From a checkpoint of a small mixture-of-experts model trained on Wikipedia: vocabulary 32768.
Below are experts of layer 5 (counted from 0) of a mixture-of-experts language model. Rows are named router (the router's row for the expert), down (a neuron's output weights, with its number) and show model dimensions 0-255. Each number is 128 + 24 x the weight over its row's rms, rounded and kept within 0 to 255.
After each expert's rows: "comes before" lists some tokens at least twice as common just after its tokens as in all text. This comes from a sample of Wikipedia text that the model never trained on. Tokens count by the router's weight.

# expert 6
router [111  94 148 142 140 145 148 105 121  93 124 114 132 125  94 145  95 131  62 142 126 104 174 132 134 153  86 122 142 117 139 137 169  92 112 135 117 125 122 115 140 110 161  86 139 183 131 127 148 106 124 117  95 104 121 129 148 111 144  95 134  86  83 155 128 100 108 107 161  52 145 122 141  96 137 152  94 121 141 127 150 132 111 110 105 119 130 128 104 146  95 144 101 171  98 108 153 105 123 108 101 135  89  97  97 148 128 103 146 155 101 122 138 161 102 172 190 118 141 176 122 111 100 114 112 134 150 118 133 135 105 151 120 153 114 101 118 185 123 146 158 130 113 118  99  98 117  99 105  68 108 129  98 123 106  95 119 127 133 121 145 140 125 131 163 146 109 105 100  84 123 154 129 118 114 132  84 131 143 140 129 120 147 144  88 138 123 183 100  84 146 127  81 111 103 151 133 124 133 102 127 140  80  96 135 127 140 112 144 120 126  94 107 136 134 115 119 121 125 112 109 109 108 160 148 140 133 131 102 159 146  96  87 155 128 123 108 120 108 108 165 132 104  86 121 115  95 122 127 161 169 121 119 117 137 204]
down0 [167 118 112 114 161 173 144 103 130 138  78 142 101 110 130 107 111 162 137 179 120 130 157 177 103  81 152 143 131 163 114 123 118 143 127 123 119 133 152 152 149 128 156 134 100  93 160  88 179 152 111 142 123 136 148 144 131 106 142 108 121  77 137 131 135 113 127  72  98 120 146 137 131 127 129 151 148 118 152 121 113 130 125 193 144 136 141 108 136 144 138 143 147  97  78 131 112 138 136 112 143 202 143 149 151 153 129  92 154  77 129 134 171 145  97 139  99 103 168 113 151 141 126 112 139 143 168 119 114 117 115 138 120 122 132 132 146  76 142 121 105 168 104 112 168 106 129 147 115 118 138 131  76  91 136 112 137 106 150  88 109 110 193 166 115 135  68 133  97 105 127 150 129 159 135 121 133 122 152 118 110 135  82 142 120 112 126 153 105 102 129 157 128 109 149  67 148 139  97 122 109 134 133 169 121  98 116 106 101 164 156 109 134 113 144 137 102 144 154 130 133 128 142 149 105 112 109 113 125  85 127 158 129 161 113 139 106 139 167 135 133 100 109 110 147 140 180 140 161  85 142  85 108 140 117 129]
comes before: " |", "4", "1", "),", "',", " –"

# expert 11
router [156 124 158 139 125 145 104 101 148 116  99 106 123 162 133  97 125 101 113  88  85 109  82 119 108 141 176 182 103 113 114 121 113 142 149  95 178 126 150  53  62 136 128 132 100 105 109  82  86 125 128 131 173 101 146 131 120 110 159 113 116 129 147 144 129 141 124 110 124 138 123 106 120 158 111 153 121 128 111 131 117  93 144 125 125 123 117 137 131 138 165 176  91 119 149 136  85 128 145 119 125 148  93 125 102  95 117 110 128 123 127 127 114 127 156 157 125 147 131 147  98 158 158 131 124 135 119 138 140  86  85 126  88 110  94 103 113 115 197 146 147 121  96 174  83 172 145 135 100 160 139 116 108 147  99 124 126 105 121 123 122 152 147 177 118 110 127 142 114 130  92 134 148 132 139 118 194 113  74  98 107 144 132 107 182 103 135  97  94 148 147 110 164  91  97 135 128 106 119 158 100 112 152 211  99 120 139 116  91 139 141 153 137 139 133 116 155 133 101 121 129 128 167 110 117 121 121 132 128 131 131 151 151 120 164 108 110 128 135 117 133 127 126 136 122 111 150 138 102 136 126 102 152 112  85 149]
down0 [178 125  70 118 158 148 126 115 131 104 109 128 106 109 123 144 131  96 122 133 119 126 137 125 136  67 159 145 151 137  93 139 146 123 126 144  93 145 117 160  96 156 146 128 109  97 135 134 118 163 160 128 142 121 166 122 156 123 139 140 135 141 165 173 161 118 173 130 114 135 118 171  87 123 115 125 111 127 110 149  95 124 146 154 113 126  92 100 147 105 136 136 109 142 127 111  92 106 109 130  92 155 111 148 124 142 106 134  92 143 151 158 138 118 142 107 112 119 177 126 140 121 136 148 124 134 126 109 106 121 172 158 154  90 109 132 148 160 123 108 134  96 129 105  58 150 132 194  99 110 123 136 140 150 135 124 133 164 129 120 149 176 128 141 146 137 163 172  88 150 134  81  71 132 143 101 142 138 104 121 150 135 132  94 141 116 102 137 116  91  91 131 125 135 142 147 137 141 158 121 107 157  99 109 130 113 138 108 109 123 123 162 140 130  83 117 128 102 143  62  74 116  77 199 111 172 153  83 162 152 131 146  75 122 165 136 144 125 115 111 132 133 152 131 124 138 151 162 176 122 115 125 110 113 132 136]
comes before: "\n", "-", " ", " The", "|", "The"

# expert 8
router [154 127 168 131 115 106  97  88 130 121 123 117 110  88 148  85 160  88 130  82 165 138 160 119 100 125 129  91  99 121 109 116 144 145 137 142 118 124 134 149 122 171  96  81 160 166 123 118 150 119 128 121 114 152 133 122 189 100 104 136 139 113 174 117  85 167 107 120 135 121  93 156 126 145 125 125 153 159 139 131 135 156 140 123 169 142 125 133 132 139  93  84 129 127 138 110  93 113 130 145 157 104 158 120  92  83 131 134 109 106 106 114 102 107 109 122 114 137 125 120 164 119 152 136 134 130 100 141 109 120 110 160 156 119 151 122 163 124 125 110 152 132 115 149 137 103  84 135  95 178 155 150 142 138  81 100 130 159 130 146 175 141 116 119 137 145 159 157 116 101 134 123 159  88 126 167 126 111 135 136 120 119 189 119 114 118 160 154 111 196 132 109 124 141  94 127 106 109  89  88  83 127 122  75 159 159 126 116 178 108 114 129 139 112 133 143 118  72 113 114 119 103 163 148 114 110 152 122 125 108 108 136 163 131 110  84 111 141 144 107 130  78 153 149  99 119  86 127  88  75 107 144 123 121 125 113]
down0 [121 119 123 133 168 104 128 137 175 143 181 149 125 138 102 129 106 109 101 110 113 101  94 114 119  79 113 132 107 132 156 209 158 122  93 147 144 103  97 168 181 156 156 125 134 160 101 149 129 144 113 154 138 136  84 118 111 129 143 135 150 172 148 147 151  95 116 154 127 113 145 126 121 131 136 166 122 143 149 124 153 105 102  95 135 113 116 101 114 127 136 129  96 116 155 143 116 127  95 148 141  90 143 119 134 175 155 135 158 113 113 134  79 126 168 103 143 159 120 132 101 156 126 124 126 143  55 135  95 110 100 123  91 154 153  90  91 152 119 122  99 120 144 103 135 169 146 114 127  95 145  98 111 125  90 113 108 147 144 122 135 107 115 155 127 140 148 112 125 150 151 143 109 149  99 140 104  65 122 167 117  99 114 152 184  68 117 106 132 150 125 126 134 127 119 166 113 173 134 135 124 174 124 155 139 120  84 125  87 154 132 128 148 149 101 136 127 132 151  92 124 148 154 152 153  83 124 112 138 123 121 130  99 125 119 140 139 154 134 139 162 148  77 147 101 120 177  89 149 125 145 107 155 138 131 117]
comes before: " the", " to", " in", " by", " a", " on"

# expert 5
router [140 137 104 142 156  98 129 153  95 179 126 147 106 130 161 138 182  75 121 125 119 130 142 129 156 140 127 127 160 166 111 133 146 116 128 155 119 154 116 138 139 102  81 153 146 112 127 149  58 141 106 138 104 160 156 146 152 100 140  64 157 123 135 142 124 141 139  95 143 133 141 143 118 141 130 132 115  82  90 131  92 122 142 150 116 114  66 113 146 102 153 115 133 122 163 106 174 154 127 128 124 127 123 115 146 128 150 118  99 109 162 112 122 138 139 103 132 100 115 139 144  90 138 126 102 149 121  82 140  50 145 111 166 137 117 133 110  95  78 148  54 136 136 105 145 131 148 120 155 152 157 172 100 115 164 137 142 147 130 123 108  90  96 135 115 163 102 111  74 143 141 124 111 111 127 112 119 156 126 121 118 107 131 163 174 155  63 125 136 124 158 132 148 136 127 107 125  77 194 158 133  97 160  84  99 123 149 133 125 142 122 136 125 109 147 188 128 119 142 142 132 117 108 149 130 139 136 133 133 158 127 130 129 140 173 140 117 133 145  95 130 167 124  86 130 121 145 129 123 111 136 138 155 110 143 118]
down55 [107  76 105 117 111 100 164 128  91  61 163 125 123 119 117 111 177 146 133 106 149 113 125 134 121 135 124 143 100 134 111 134  84 182 110 189 149 151 106  87 137 190 161 149 132 126 100 127 157 125 134 114 141 109 114 109 170 114 141 115 136 134 138 106 173 121 138 133 148 124 161 122 112 143  83 112 107  61 107 119 121 131 146 157 149 101 116 122 123  76 116 130 113 144 136 145  88 118 113 157 148 122 150 138  89 132 124 159 119 148 149 105 115 105 116 138 118 122 134 153 122 155 125 133 126 135 150 131 102  90 134 120  91 133  86  83  96 118 120 147 120 165 124 157  99 118 105 128 104 148 106 121 142 133 138  81 122 131  98 107 160 123 153  79 163 136 160 140 130  85 107 131 118 136 111 135 168 142 120  65  72 175 110 124 174 101 119 126 145 138 148 120 147 139 121 137 143 146 135 158 119 105 132 119 124 111 126 144 170  77 100 144 141 125 192 188 154  98 157 105 153 124 143  89  91 128 118 140 110 117 139 138 108 104 156 104 113 132 120 105 160 127 154 130 129 112 136 122  81 119 118 112 113 109 130 137]
comes before: "\n", "-", ":", "=", " /", " =="

# expert 2
router [110 148 125 118 125 143  96 123 112  86 127 124 137 129  87 122  67 163 117 143 145  98 166 139 139  36 108 107  88 147 174 123 116 148 145 172  95 118 139 141 174  47 106 154  90 183 118 171 133 155 141 121 110 127 134 134 130 151  98 122 138 144 151 168 143 110 128 100 139 149 148 135 143 107 131 137 114 137 111 125 113 176 134 135 131 118 147 117 145 107  86 130 151 121 131 112 159 143 146 112 119 128 175 116 164 129  98 128  94  87 136 127 130 156 105 115 131  96 147 141 151 115 102 131 174 134  82 112 117 104 164  90 114 102 138 146 119 164  99 199 117 135 131 152 135 145 171 109 163 133 138 147 149 107 139 140 117 110 153 134 103 125 116 119 115 118 124 120 136 125 118 103 109 124 142  92  93 128 168 169 118 123 150 149 108  91 123 156 136 105 114 113 114 171 137 160 108 184 135 117  94 140 104 116 150 156 146 147 163 114 122 112 140 134 150 158 138 106 117 151 143 148 110 138  79 174 146 138 157 138 121 144 163 128 107 143 143 104 145  84 135 149 154  98 121 130 116  99 119 108 132 161 112 109 139 145]
down0 [139 134 134 116 116 118  94 105 118 126 111  78 175 163 136 129  97  66 156 106 139 188 135 121 134 184 123 143 121  58 104 149 163 134 103 134 121 124 137 119 157  82 141  85 139 143 173 161 101 121 133 130 121 102 143 110 126 127  66 148 149 114 134 110 144 128 121 147 139  92 127 162 138 130 144 153 129 136 103 149  95  99 107 123 117 129 166 108 135  91 168 146 122 117 166 118 169 120  95 117 143 117 155 169 139 116 152 126 114 145  72  98 126 131  79  98 132 140 135 135 116 100 138 140 149 112 116 141 179 112 153 134 156 149 140 124 113 115 127 120 100 164 128 145 122 140 185 118  91 127 160 182 154 142 118 148 123 111 139 148 130 138 132 100 172 165  84 152 141 142 104 115 138 134 102 113  99 108 138  90 135 149 124 155 108 114 180 147  92 160 166 149 140 118 124 124 129 113 130 150 170  86  77 134 133 109 141 111 115  89 102 164  95 115 179 107 130 153 123 170 146 127 118 112 160 145 118  95 116 138 104 122 137 135 154 113 141 124  97  76 117 114 124 134 115 127 140 147 137 137 113 112 113 139  88 123]
comes before: " of", " and", " in", " was", " is", "."